Weights of a small mixture-of-experts language model, trained from scratch on English Wikipedia: 416 SwiGLU neurons an expert, a variant of SOAP for the experts.
Below are experts of layer 3 (counted from 0) of a mixture-of-experts language model. Rows are named router (the router's row for the expert), gate (a neuron's input weights, with its number), up (a neuron's input weights, with its number) and show model dimensions 160-319. Each number is 128 + 24 x the weight over its row's rms, rounded and kept within 0 to 255.
After each expert's rows: "gets" lists some tokens that make up at least twice as much of what it gets as of all text. This comes from a sample of Wikipedia text that the model never trained on. Tokens count by the router's weight.

# expert 4
router [126 124 132 159 138 141 108  83 103 161 100 137 108 112 114 117 126 120 127 123 126 150 109 157 145 119 117 144 128 129 104  76 112 122 124 168  95 123  89 181 136 154 173 113 146 124 132 134 150 105 106 112 120 135 164 120 178 117 133 147 120 113  99 114  94 137 102 119 156 142 119  54 139  86  80 146 108 139 160 125 142 171 144  81 121 135 142  82 115 155  86 138 139 155  92 160 115 129 116 140 143 171 122 151 129 144 131 126 102 131 161 101 100 129 146  92 120 138 147 102 157 114 119 144 135  73 109 119 136 128  96  98 147 143 135 162 114 116  90  80 153 123 130 128 131 129 151 129 173 139 122 169 100  97  92 146 115 127 122 105]
gate0 [136 125  82 110 117  93 135 103 109 178 120 117 109 133 128 121 135 103 117 121 126 120 157 168 122 131 131  99 183 161 127 119 119 148  83 117 137 126 114 164  99 132 129 138 153 137 104  89 123 101 115 121 172 122 107 124 127 104  84 121  94 100  99 121 149 137 105 106  76 143  81 156 104 173 124 119 164 108 122 152 125 145 121 139 179  96 133 110 115  78 132 139 109 157 130 130 101 160 150 151  88 132 153  88 122  76 110  99 155 108 139 136  96 109 159  88 130 105 134 119 116 116 133 126 128  90 178 117 159 170 129 137 132 140 128 128 106 124 149 128 118 117 106 147 113 135 114 164 155 139 111 114 130 139 157 206 137 115 131 144]
up0 [149 114 128 121 140  95 137 186 144 159 151  74 119 160  97 203 140 103 138  85 124  98 103 115 107 179 130 132 140 120 127 138 110 128 164  98  96 117 139 108  90 131 127 102 153 135 145 147 113 157 141 114 135  99 166 157 143 158 147 101 130 168 135 116 136 106 170 125 169 131 167 130 117 177 153 120 120 107 127 158  92 117 162 193 132 161 108 157 119 149 114 128 114 144 116  89 172 189 127 106 117 168 109 131 170 143 150 104 102 102 136 149 147  99 143 104 150 132 159 127 146 129 129 129 128 158 118 155 123 111  60 122 143 139 192 144 150 152 136 129 173 169 148  98 152  75 128 171 173 148 110 118  93 146 158 152 114  85 150 134]
gate1 [146 147 108 134 138 167 176 120 108 132 138 148 137 153  88 132 132 107  91 152 156 145 129  97 118 154 123  91 183  93 104 137  78  93 103 145 135 121 117 154 129  75  95  65 175 141 139 154 148 181 158 124 137 142 142 140 135  98 120 105 118 143 146 140 125 125 137 122 101 101 158 144 153 109 133 144 107 113  71 155 110 136 143  74 105 141  72 124 131 124 117 107 141  98 137  95 114 146 122  94 140 143 128 142  67 128 142 143 113 152 133 118 110 180 198 131 116 117 137 137  80 163  97 137 127 114 136 136 102 136 114 100 138 123  91 157 127 150 173 104 106 129 129 122 125 102  91 114 127 137 150 115 152  86 142 127 138 138 139 108]
up1 [112 163 138 136 159 104 133 106 135 139 177 135 136  89 146 126 135 150 121 114 170 183  75 132 133 124 149 137 149 136 109 171 129 164 162 143 149 123  85 106 124 122 110 135 145 122 107 119 121 157 175 117 117 138 148 155 152 147 118 125 138 145 149 129 139 139 115 134 119 126 178 115 119 116 121 150 111 128 115 135  78 101 140 114 107 156 129 158  98 117 125 121  91  94 150 112 166 128 102 115 127  98 131 173 114 146 118 177 114 146 115 139 123 109 132 125 113 117 103 171  91 142  84 134 151 144 163  98 124 161 152 177 160 105  93 145 150 134 139 170 125 149 125 123 184 105 134 113 106  82 146 117 162 175 142  75 112 152 148 163]
gate2 [196 125 113 124 133 139 104 108 118 182 171 108  81 136 126 102 128  90 153 141 168 103 152 146 106 145 153 143 137 117 130 129 168 124 142 165 155 100  93 118 124 119 105  78 146 172  97 153 153 122 169 142 112 141 142 119 171 126 159 112 114 116 153 101 146 101 141 132 178 127 105 154 125 121  92 105 148 121 157 168 110 103 146  94 149 159 106 108 103 126 115 123 166 117 114 112 152 147 100 152 107 137 135 102 101 125 166 154  99 165 150 153 125 149  99 140 141 124 100 124 122 145 144 108 129 115 107 117 150 160 131 142 110 146 113 151 100 125 142 120 164 126 105 141 147 157 147  98  99  95 160 135  90  84 130 156 145 155 122  91]
up2 [116 114  97 156 128 119 102 137 137 121 121 145 150 133 100 120 137 116 132 145 123 149 120 127 119 145 118 121  92 164  67 133 133 116 137 133 153 117 143  73 142 135 157 126 128 120 129 130  90 145 157 129 103 143 123 157 177  91 153 144  94 124 158 140 115 117 149 168  81 152  96 122 109 136 145 155 115 135 116 139 109 126 126 114 102 115 100 132 132 135 145 131 140  74 114 167 168  94 164 159 166 135 142 168 133 150  93 159 123 135 130 103 163 143 113 149 148 116 169 145 161 136 150 103 112 135  75 145 154 150 133  83 175 106  50 152 115 120 102 169 160 155 120 157 118 117 110 110 116 149 126 140 121 114  67 182 130  81 138 166]
gets: "\n", "\n\n", "ch", "b", "an", "n"

# expert 8
router [ 98 123 144 156 141 142 148 119 132 144 104 135 119 174 168 167 116  90  88 140 126  94 141  76 123 100 160 110 122 128 111 137 107 108 118 156 143 158 153 144 141 149 135 137 132 133 106 100 160 122 117 174 162 103 113 120 108 113 122 161 112 130 120 145 122 131 148 132 172 121 124 152 167 114 103 110 112 173 113 136 158 116 108 121 135 140 133 155 160 129 140 172 135  95 112 128 144 112 142 102 111 132  79 147 101 149 114 149 135 132 149 146 145 122 149 104 141 164 132 133  95 163 101  65 105 168 148 119 154 114 148 150 154 126 156 129 161 116 110 150 119 100  96 144 129 129 115 143 125 120 102 140 158 150 187 139 152 142 105 115]
gate0 [114 102 112 127 106 106 168 126 111 124 110 137 124 119 106  76 151 126 132 138 157 135 149  97 117 164 167 156 122 107 169 137 129 135 111 184 140 125 138 116 138 170 135 130 146 141 167 130 106 149 136 147 113 139 128 139 108 128 123 162 115 165 150 132 119  97  75 149 134 148 130  84 137  86 151 117 137 124 146 157 115 121 109 123  86 135 141 162 156 125 132 120 138 106 118 155 137 137 122 153 137 175  81 112 171 136  98 164 179 139 174 120 163  99 102 173 120 114 105 109 141 151 148 147 133 146  91 142 156 126 125  91 139 100 134 124 161 122 152  97  89 101  98 138 128 127 137 141 102 112 123  91  93 107 131 113  95 107 103 139]
up0 [165  95 150 179 121 189 147 136 154 140 129 112 123 125 121 112  94 112 128 113 106 128 118  90 117 113 133 112 162 143 124 140 159  86 150 145 101 105 140 113 154 131 142 133 116 138 140 120 106 119 127 149 137 136 131 147 121 105 144  85  90 151 125 141  88  93 147 120 138 121 140 118 116 117  95 135 125 144 153 108 121 100 170 138 141 142 121 116 116 139 145 106 159  92 148 104 146 136 121 126 146  86 111  88 153 148 107 114 133 137  98 114 127  98 144 162 139  91 123  99 138  95 159 146 136 134 129 122 146 167 110 156 137 137 141 112 131 156 110 143 139 128 160 104 158 123 132 111 131 123 145 163 135 110 123 175 146 138 125 138]
gate1 [156 132 181  87  94 127 104 104 129 126 139 120  98  94 125 129 128 156 150 131  90 148 128 146 130 136 148 121 120 156 108 144 117 132 113 167 118 156 139 123 153 171 138 133 105 130 157 113 102 132 139 143 149 157 132 139 120 159 130 105  65 135  92 146 159 126 134 163 123 110 125 127 162 122 117 143 155 138 130 106 150  92 136 125  91 127 119 146 156 132 143 125 151 148 128 144 116  84 152 132 152 106 158 148 139 197 105 130 124 109 150 156 108 134 153 110 126 134 120 130 131 148 105 109 139 180 189 138 145 124 141 123 151 119  94  93 158 129 150  85 113 151 137 121 143 119 136 156 125 130 159 130 127 104 102 165 154  84 152 114]
up1 [131 125 119 162 120 144 115 152 110  96  94 119 139  86  74 143 145 112 143 140  95 123 119 103 124 142 149 111 105  91 146 113 115 148 187 135 149 186 136 125 134 113  96 152  91 128 124 106 190  64 141 128 159 104 113 131 143 153 136  97 107 109 117 140 160 136 107  73 217 111 162 128 151 147 120 110  86 130 140 130 151  92 122 107 140 108 142 133 173 121 128 145 105 150 108  95 114 124 130 122 129 139 151 120 130 146 159 138  78 113 100 135 124 103 131  89 172 161 114 106 113 145 147 110 133 144 130 122 143 158 130 112 137 143  88  97 127 118 138 122 114 184 135  96 172 153 129 126 152 131 169 164 119 119 154  99 133 120 126 160]
gate2 [115 160 121  93 126 123 129 134 115 143 132 117 147  94 124 115  95 131 159 158 117 169 140 139 128 120 109 128  99 171 140 123 130  80 155 161 161 143 118 108 120 118 136 116  95 137 128  94 114 141 104 171 131 125 120 155 118 139 114 145 147 130 114 155 156 146 175 120 143 143 160 133 138 136 119 180 111 167  98 138 114 131 133  91 128 161  95  90 125  86  87 127 117 132 113 113 178 133 126 113  70 153 137  87 138 134 130 120 155 137 170 124 127 146  84 158 152 118 117 128 161 132 129 127 157 124 114 149 129 124  86 143 158 118 138  99  66 167 113 111  78  83 109 149 152 118 169 132  98 130 160 133 135 179 133  92 166 123 161 109]
up2 [116 136 158 146 144 158 117 173  92 102 129 144  88 136 145 130 133 136 101 139 137 122 115 130  86 143 145 138 121 161 117  97  94 131 125 131 138 123 157 129 166 106 142  74 144 103 104 114 110 127  97 167 159 158 150 119 156 157 165 120  98 131 103 159 150 136  90  84 120 119  96 124 147  98 138 118 109 131 119 150 126 106  93 116 154 118  95 104 106 140 131 110 140  91 136 109  91 129 156  92 112 126 167  95 116  98 129 124 116 114 160 155  96 168 137 132 108 121 125 121 123  78 122 125 143 135 121 128 155 135 157 126 120  82 143 137 157 165 116 137 130  89 166 127  96 162 167 154 111 176  92 148 139 132 127 116 124 128 123 132]
gets: " the", "'s", " of the", " a", " The", " in the"

# expert 11
router [145 132 172 115 166 122 108 116 156 141 169 124 145 134 113 140 111 126 150 138 123 132 112 102 121 163 138 144 117 114 113 103 152 178 135 124 109 144 141  95 123  85 132 149 108 142 133 159 109 103 133  84 109 122 139 129 126 142 130 107 125 128 107 162 140 118 157 207 128 119 151 131  84 163 174 123 128 135 138 116 133 122 152 136 135 118 107 142  96 101 145 112 136 130 130 102 155 142 126 106 155 104 172 126 133 131 178 144 144  57 113 152  90 134 136 166 126 123 132 129 148 155 128 146 141 102 146 120  97 117 149 157 118 132 156 128 144 117 149 114 149 140  78 100 137 119 149 106 140 125 133 132 153 149 114 134 141 122 141 103]
gate0 [113 116 118 143 134 140 150 123 132  95 105 120 174 114 134 160 129 134 125 101 134 113 134 115 137  94 182 116 101  88 137 143 104 137 159 150 138 125 141 144 122 169 101 135 129 142 191 138 149 115 165 133 143 132 101 124 143 142 138 116 155 157 122 138  88  99 131 100 120 102 135 122 143 144 121 171 124  79 133 112 137  97 159 178 119 154 185 160 167 135 118 155 115 111 110 132 125 156 109 124 110 134 151 110 103 130 146 150 139 159 136 132 132 192 120 155 168 102 162  76 164 121 114 138  92  86 142 118 126 150 104 144  91 145 104 142 131 137 178 119  93 115 162 102 160 104 120 123 157 125 131  67 135 162 125 125 140 130 144  98]
up0 [151 126 114 139 110 144 159 115  93 132 109 170  90 114 142 145 137 167 168  97 114 105 100 113 121  80 100 118 121 143 113 162 145 126  84  97 125 105 143 157 149 127 133 153 164 115 148  87 119 117  95 116 130 127 110 130 131 136 155 120  96  75 148 118 154 136 134 112 145 118 165 127 140 125 102 127  69 124 152 103 121 129 100 102 105 168 121 148  87 140 146 134 102  82  99 109  94 156 127 118 122 147 145 111 138 118 135  93 148 130 119  89 172 136 148 126 122  96  46  91 143 169 108 113 134 125 131  99 105 147 125 167 142 128 118  97 125 154 171 100 124 127 147 156 146 130 137 105 103 107 116  78 149 155 136 138  99 155 144 142]
gate1 [ 87 171  82 156 170 140 128 150 162 131  86  99 136 115 150 139 149  82 150 142 139 155 107 194 112 167 129 129 132 117 103 150 108 134 110 157 125 128  93 132 105 121 134 127  65 149 149 138 148 150 130 107 168 108 138  88 103  84 136  78 147 102 125 118 128  97 131 130 121 122 113 109 119 122 190 139 120 104 124 128 140 138 122 125 115 111 146 154 125 144 122 113 114 160 110  92 136  85 159 104 118 125 140 133 136 149 124 155 101 120 125 136 139 116 145 130 135 126  87 144 104 143 146 136 120 156  87 135 111 103 170 177 136 123 167 115 109 148 144 146 114 125 168 123  76 117  80 155 121 105 186 103 139 126 110 157 171 128  92 169]
up1 [132 149  95 116 113 117  94 150 162 132 106 138 156 123 145 145 167 114 100 134 141  88 116 116  91 113  88 114 146 142 111 144 108 148 128 152 112 125 158 155 177 127 156 104 108 149 120 134  71 108 174  98 136 138 130 149 150 155 141 126 115 135 141 118 158 133  83  91 116  96 152  90 117 122 168 172 137  96 169 118 185 108 121 140 146 149 113 124 138 170 122 125 116 109 106 130 163 140 123 151 137  96 132 125 128 121  80  71 126 127 116 142 140 133 140 104 101 134 100 148 122 129 117 112 121 126 115 131 150 107 168  92 111  89 115 138  91 107 121  90 141 131 133 131 124  94 111 124 130 134 111 146 128 121 112 157 101 145 162 119]
gate2 [153 109  94 124  96 114 107 123 101  99 151 135 101 114 139 142 159 138  96 129 108 148 137 112 107 125  96 112 112 140 122 171 168 126 135 132 118 156 105 100 167 134 135 121 164 128 155 154  98 157 136 142 120 107 131 115 118 113 148 143 140 192 164 122 131 133 121  89 131 166 134 155 148 131  99 126 124 148 167 114 149 159 157 122 136 150 111 143 179 133 130 132 133 112 133 166 143 105 108 184 128 148 119 113 130 136  97 138 107 118 124 148 136 168 116 131 143 147 155 123 135 179  91 135 150 139  96 169 112 129 166 136 175 138  97 165 154  86 105 136 188 139 151 154  72 129 154 112 107 115 142 142 141 102  87 115  95 166 133 129]
up2 [ 99 107  90 105 106 178 128  91 151 158  94 158 149 180 100 137 146 118 134 133 145 133 129  76 115  84 127  98 131 125 117 114 108 124 138 125 161 156  99 116 126  98 147 138 178 122 129 113 150 126 191 135 136 118 155 156  92 123 114  89 133  90 138 146  94 147 132 128 100  88 138 124 117 118 163 150 144 130 173 149 138 103 127 132 126 140 114 141 132 109 102 112 163 143 178  93  77 121 141  87 139 117  83  87 141 132  93 152 126 127 168 128 151 138 140 133  92 113 121 173 128 131 136 144 112 122 114 126 125  84 123 130 152 172 108 136 146 139  92 138 111 139 115 189 134  91 137 158 112 173 123 147 140 163 103 145 136 115 150 173]
gets: ".", ")", ").", " |  |", "s.", " ="

# expert 9
router [113 155  85 103 145  90 128 141 150 121 140 170  80 173  95 113  80 119 111 103 114 108 136 120  85 130  94 199 130 131 141 125 138 166 134 154 107 146 123 171  94  98  61  81 142  92 144 162 105 127  79 103 150 122 128  75 140 158  96  73 142 147 116 158 123 187 135 105 175  89 115 101  93 136 125 135 124 111 144 139 109 112 129 124 147 120 128 131  98 117 116 134 158 149 133 150 153 112 156 144 148 153 168 109 144 129 131 136 143 129 133 117 133 123 132 139 106 158 117 133 131 113 126 137 143 104 134 112 107 152 104 104 113  86 102  95 159 146 113 142 123 116  95 143 117  91 129 114 138 131 116 141 155 139 147 123 147  92 153 150]
gate0 [136 169 107  74 105 128 125 112 126 121 141 115 131 126 125 147 118 142 163 105 144 136 112 112 134 123 150 114 101 141 147 128  81 105 136 145 124 125 145 164 145 109 107 100 142 118 137 149  84 145 138 107 136 153 137 125  90 126 107 111 103 113 144 136 195 178 143 105 152 132 142 129 133  87 168 110 119 117 162  91 126 148 152 142 120 111  61 124 147  94 149 149 134 150 175 131 156 159 113 106 125 138 129 123 116 127 132  95 125 143 133 147 122 132 133 112 114 125 128 173 148 115 133 121 115 113 135 129 126 111 167 100 139 126 141 136 145 118  88 171  87 104 155 109 118 149 116 132 154 103  92 138 114 132 137 177 120 123 132 152]
up0 [143 124 131  96 160 136 135  82 123 138 102 146 167 122 150 112 134  96  89 115 147 130 148 144 125 122 113 101 124 120 133  96 129 153 109 162 100 122 108 124 160 137 183 135 103 153 150 111 107 126 103 135 126 126 139 132 100 110 149  76 110 100  81 135  83 116 146 164 116 132 118 136 136 121 104 127 154  59 139 163 153 112 152 103 136 153 131 131  69 146  89 145  82 120 122 115 149 126 128 129 121 117 146 136 122 167 124  88 123 180 125 157 161 168 154 124 154 135 120 173 131 143 118 124 135 154  92 121 102 137  82 170 134 180 130  95 117  60  94 158 151 113 128 121  98 143 120 119 163 164 144 109 106 150 119 163 139  99 133 110]
gate1 [ 90 207  75 108 120 106 123 122 129 111 153 145 116 160 151 140 137  94 126 121 128 142 114 116 128 147 160 116 108 106 159 159 135 105 137  95 117 101 151 145 108 141  78 131 120 121 103 117 121 124 118 138  96 120 120 154 148 119 133 142 171 119 121 117 152 133 120 155 140 117 110 146 135 117 119 165 114 157 150 106 123 162  94 100 102 131 146 154 145 129 101 166 154  88 135 136 108  95 129 192  89  94 120 140 176 181 106 104  92 137 139 184 124 142 153  74 108 123 176 122 115 141 141 133 139 158 136 121 100 141  89  98 130 174 149 124 142 149 110 133 102 101 111 142 108 139 165 137 111  96 154 114 104 127 108 144  96 144 153 158]
up1 [122  91  83 143  80 130  94 129 154 154  96 166 131 136 124 107 144 147 180 124 119 109 114 111  84 138 189 152 106 161 137 114 115  93 105 114 123 175 144 149 133 135 140 156 118 210 117  92 136 148 117 106 126 139 151 122 135 132 150 139 170 107 104 133 104 126 131 129 142 114 166 175 102 139 140 107 162 127 159 142 127 121 154  92 117 133 128 118 111 144 129 128 107  99 145 161 144 141 128 159 118 141 180 121  66 127 128  95 164 131  90 191 108 141 137 152 139 135 128 102 128 147 147  93 114 139 136 109 112 149 125 162 133 131 165 117 115 105 123 134  98 159 156 151 141 111 104 182 128  98 134 135 124 121 145  86  85 165 102 120]
gate2 [130 107 112 151 103 151 121  75 139 170 135 103  91 153 114 103 103  90 107 131 120  88 155 152 128 121  91 118 127 143 154 141 105 119 157 134 169 140 142 160  82 153 146 166 123 125 139 156 123 138 101 152 117 125 138 124 141 164 141 151 165 114  97 142 146 138  87  95 116 175 102 110 143 140 139 144 110 149 162 129 128 101 108 146 122 138 130 138 140 120 116 113 150 130 159 135 139 132 131 131 124 117 167 126 157 106 166 147 175 124 142 122 114 112 135 127 128 134  77 122 111 123 122 132 112 145  96 197 124  85 127 120 145 138 113 133  80 132 129 139  98 144 104 147 128 131 122 151 119 143 117  94 154 115 115 138 147 149 140 110]
up2 [ 86 124 150 115 118 114  97 172 111 155 130 128  95  83 121 129 162 136 129 112 117 156 117 108 150 129 103 145 119 126  96 120 132 124 147 139 102 108 165 117 137 111 129 143 129 106 134  99 123 148  95 118 162 132 128 133 116 160 135 103 110 176 141 162 179 156 138 175 109 104  80  93 141 121 150 130 153 127 119 175 122 168 103 116 159  69 141 101 112 154 136 131 128 126 139 149 115 147 137  83 164 119 108 126 143 115  82 136 141 105 119 106 122 176 117 142 103  97 113 144 148 113 111 176 151 160 136 108 126 145 107 108 147 126 166 109 108  95 146 171 116 148 155  72 152 110 127 120 147  98 120 104 148 185 156 124 115 157  96  90]
gets: "\n\n", " of", "ic", "==", "\"", "==="

# expert 5
router [107 110 110 132 142  87 165 138 122 106 150 117 151 109 118 119 123 140  94  93 131 141 116 131 132 139 108 128 103 125 117 139 165 140 159 109 117 159 113  93 125 143 124 163 141  89 108 140 127  97 128 100 130 115 140 171 137 144 125 101 107 138 155 152 134 107 153 134 101 144 102 174 105 119 124  72 114 102 127 136  79 126 158 164 143  90 120 127 127  86 120  97 156 133 147 113  89 174 118 114 141 146 143 131 108 120 109 145 125  63 167 109 117 147 122 122 181  64 126 133 142  84 156 123 147 125 129 147 105 141  94 126 117 144 145 106 142 141 158  79 140 119  99  86 144 124 110 147 168 119 156 156 144 133 108 158 125  99 122 134]
gate0 [114 102 110 123 142 133 108 146 130 167 115 148 116 128 139 139 118 152 109 115 132 138 142 155  98 100  89  89 183  97 155 124 102 120 119 129  90 139 109 163 145 161 102 144 114  85 129  94 138 116 113 126 120 108 126 140 181 136  97 138 108 177 120 154 132 146 102 102 131 114 142 149 118 130  86 104 129 175 119 141 123 113 129 126 112 132 136 115 103 141 101 103 129 142 133  82 113  62 114 100 160 172 130 144 142 157 158 124 121 152 120 155  92 100 149 122 125 145 127 180 114 125 173 129 119 167 149 115 170  78 112  73 150 137 141 127 128 135 109 146 106 156 112 104 147 121 124 126 122 155 121 118 126  59 109 136 129 138 115 137]
up0 [165 126 140 112 102 140 151 176 141 106 153 158 167 114 155 145 121 148 140 106 128 157 133 128 126  93  99 163 129 135 148 136 142 133 128 152 135 128  83 122 113  96 133 148 153 124  88  92  89 109 130 135 119 103 139 138 128 113 193 128  54 135 124 148 149 144 117 132 184 148 115 152 130 139 108  81 119 116 105  90 137 142 193 132 114 120 136 103 132 153 127 143  88 140 157  93 131  68 119 142  90  82 123 104 148 105  87 177 134 144 145 143 134 137 154 105 167  92 161 128  97 118 135 107 124 140 138 169 152 135 172 185 115 112 129 160 140 153 120 175  96  77 129 123 103 178 133 130 147  70 147 144 138 122 129 133 112 123 137 146]
gate1 [104 148 152 157 100 105 146 115 136 117 115 138  89  41 131  71 178 131  96 148  92 104 153 105 104 164 126 114 127 155 166 127 113 144 136 138 128 168 167 130 136 127 138 104 117  92 128 181 117 145 127 143 134 111 136 147 140 129 146 110 138 152 154 106 115 140 146 140 128 141  67 156 154 118 125 110 156  53 106 153 130 148 105 135 129 127 112 112 125 124 160 142 140 116  57 114 123 138 111 169 124 144  99 106 131 205 156 137  75 156  89 102 116 126 139 176 187 139 153 115 134 125 137 141  92 148 159 133 152 112 154 146 159 137 130 168 139 148 127  94  93 123 100 130 131 143 129 131  99 110 121 121 118 137 120 118  92 152 164 110]
up1 [123 109 136 150 120 142 125 133 154 128 153 124 119  90 117 110 125 136 186 121 151 134 157 126 137  96 174 147  96 166 140 143 152 182 111 126 107 114 155  94 169 110 151 157 152 150 118 129 154 103 146 158 139 169 152 161 106  92 122 116 122 184 143 115 127 133 109 121 110 147 180 167 109 123 142 128  92 146 131  75  97 163 108 167 123 115 143 105 102  81 163 130 139 110 144  86 123 119 164 143 121 151  94 113  96 160 166 138 121 144 134 114 160 165 124 141 122  94 107 125 159 118 128 122 132  84 121 138 106 135 123 144 148 189 164 118 132 116 133 122 119 119 102 174 105 169 118 100 116 118 137 118 118  97 111 122 141 152 125 116]
gate2 [ 86 147 145 124 118 157 163 132 126 153 140 113 171 132 144 124 132  90 129 178 112 109  98  91 108 144 146  93 123 107 133 120 130 102 165 118 116 124 180 122 143 153 158 103  95 119 181 145 131 164 106 117  92 111 128  92 113 153 105 196 141 121 116 129 146  95 135 138  84 103  86 124 119 124 134 123  75 113 128 131 113 136 139  82  90 105 108 150 123 131 115 165 136 151 142 148 143 102 123 112  76 154 130 124 121 140 148 170 142 142 145 135  98  95 136 162 149 132  76 161 104 130 154 159 157 105 120 133 147  88 164 117 120 148 117 181  84 139 141 146 135 107  99 151 108  90 142  95 158 126 114 119 133 117 131 105 111 127 127 108]
up2 [126 134 113 116 129 113 114 152 162 118 151  91 148 152 142 131 113 132 134 118 113 115  91 126 125 102 150 146  92 123 122 164 121  98 114 128 146 170 145 162  86  86 101 124 173  73 140 131  99 128 157  52 132  95 128 117 145 150 136 116  98 112 119 160 138 180 146 121 137 138  86 101 149 128 154 137 156 177 137 142  87 112 108 134 164 166 119 145 128 126  95 136 169 164 112 121 131 116 165 122 144 102  71 146 100 120 150 110 147 132 111 150 169  94 103 110 153 137  91 136 137 124 131  82 161 179 135 126 148 132 133 107  59  92  98  74 171  81 127  88 143 124 193 104 112 114 163 141  71 153 128 135  97  91 136 160 126  78 150 101]
gets: "\n", "010", "011", "015", "022", "008"

# expert 14
router [112 145 159 125 134 140 124 159 128 155 145 141 160 110  88 132 132 150 151 105 142 152 117 107 153 134 141 115 113 136 110 129 153 140 130 106 117 122 154  77 105  97 136 179 112 108 114 121 122  94 119 126  76 143 106 125 128 149 143 127 124 125 189 154  92 167 120 158 128 122 140 151  88 163 166 136 136 115 135 125 101  86 156 156 135 122 145 118 116 107 142 143 147 111 135 125 119 118 131  97 156  90 123  76 150 119 185 128 125  83 121 147 103 138  99 158 124 121 137 143 139 120 105 181 151 129 122 103  95 118 134 128 143  91 142 136 132 121 138 121 133 153 133 112 173 100 130 126 119 113 130 110 109 153 139 171 143 111 135 127]
gate0 [112 129 114  98 149  68 117 104  99 137 115 119 120 164 152 173 154 129 133 116 168 123 112 140 104 120 129 128 133 105 138 136 131 158 192 159 167 121 162 128 130 151 131 112 157 184 139 139 135 118 136 148  95 188 128  83 134 147 158  97 148 102 123 111  85 120 119 126 153 165 121 115 121 113  98 129 166 123  99 118  87 114 149 137 102 152 172 128 126 112 167 216 137 119 143 164 141 121 155 137  99  87 148 123 158 163  97 155 129 138 161 118 162 114  94 135 106 132 115 118 153 156 161 144  87  96 127 112 112 122 163 157  83 124 159  94 158 119  98  96 147 144 156 118 135 134 120 114 121 133 149  68 131 137 162  95 118 158 177 127]
up0 [127 116 165 141 104 133 107  73  99 107 151 145 116 136  89 145 130 136 110 115 161 117 120 117 133 153 143 131 117 140 139 150 113 114 171  92 142 143 130 117 126  97 130 119 133 164 109 118 121 144 135 140 121 102 115 143 160 104 120 141 155 121  93 144 121 156 103 131 135  57 139  94 121  68 145 111 141 133  76 114 118 157 127 144 117 128 107 121 126 154 119  88  73 151 133 138 147 149 145 171 123 157 153 111 124 102 135 121  90 108 146 101 173 110  58 130  95  81 167 131 139  97 159 120 156 146 147 147  87  60 135 122 144 116 129  99 115 138 131 123 126 120 184 163 119 176 144 139 140 148 129 165 134 131 130 148 170 119 137 121]
gate1 [141 125  91 111  89 117 129 153 127 152 116 147 173 126 101 130  93  88 124 140 127 109 145 143 150 119 136 104 139 147 150 154 118  95 148  86 122 155 120 174  98 142 126 107 153 136 107 146 127 137 159 131 110 116 100 112 150 120 158 117  95 129 120 165  81 149 165 104 130 150 106 132 114 118 174 174 118 108 112 147 108 177 124 108 130  95 108 115 136 148 136 165 108 110 132 127 139 101 147 124 120 128 104 142 133 120 142 154 153  94 117 117 126 131  98 128 130 162 142 105 126 169 140 117 154 171  94 117 132 107 109 103 120 182 145  94 105 115 129 158 135 129 136 128 168 153 123 123 128  89 175 138 152 147 155 131 164 139 133 164]
up1 [126 110 135 133  85 114 136 130 101 154  80 149  93 142  94 199 127 114  92 164 170 165 123  79 155 154 126 129  89 154 141 131  95 160 125 115 119 121 140 137  82 118 103 140 118  91 158 134 132 152  91 133 143 126 170 123 169 123 114 116 113 141 112 131  99 103 135  78  96  83 135 159 133  98 120 154 139 159 156 120 132 167 109 145 101 134 154 133 121 141 117 116 119 125 129 131 150 108 160 133 114 174 107  96 128 135 131 135 140 130 170 158 139 168 125 112 135 149 127 170 147 174 127 149 111 132 141 119 122 105 139 114 139 121 136 157 142 126 126 130 132 141 101 137 115 129  98 123 136 182 168 122 138 142  97 135 160 119 135 162]
gate2 [155 137 121 153 189 111 132 120 121 143 156 137 118 148 133 116 157 108 199  98 104  80  94 136  80  78 117  69 155 131 117 169 143 126 123  94 169 118 143  83  92  82  85 104 159 125 103 102 139 137 125 184 148 110 127 117 134 120 116  81 182 119 132 152 126 102 138 140 122  80 130 141 136 136 142 181 108 135 118 141 128  97 120 121 165 133 110 123 151 105 103 139 115 159 134 152 115 115 129 105 107 121 129 172 142 144 104  99  99 136 116 132 170 127  87 125 139 149 171 155 128 181 138 136 123 118 117 150 138 134 118 126 157 122 162  91 129 129 112  84 125 143 149  73 162 115 108 112 130 178 138 150 120 149 135 117 141 126 156 129]
up2 [125 105 174 136 128 103 123  78 122 102 122 107 105 129 146 119 126 151 101 130 126 110 115  99 112 120 114 148 101 128 105 169  81  95 124 137 108 110 128 149 136 164 145 163 138 124 115 116 143 156 147 159 104 125 131 117 111  93 120 116 127 118 115 159 147 131 148 150 135 144  61  73 125 136 124 132 146 152 144 148 133  99 133 105 148 168 132 151 115 157 112 119  99 135 110 129 145 114 158  77 156 121  95 165 119 123 155 157 131 122 147 112 126 138 188 121 144 113 137 169  79 139 157 145 137 103 159 121 134 144 134 152 134 128 166 137 129 100  93 107 139 135 145 109 116 132 135 107 111 149 135 109 135 101 181 121 147 116 116 123]
gets: "1", "2", "3", "4", "6", "0"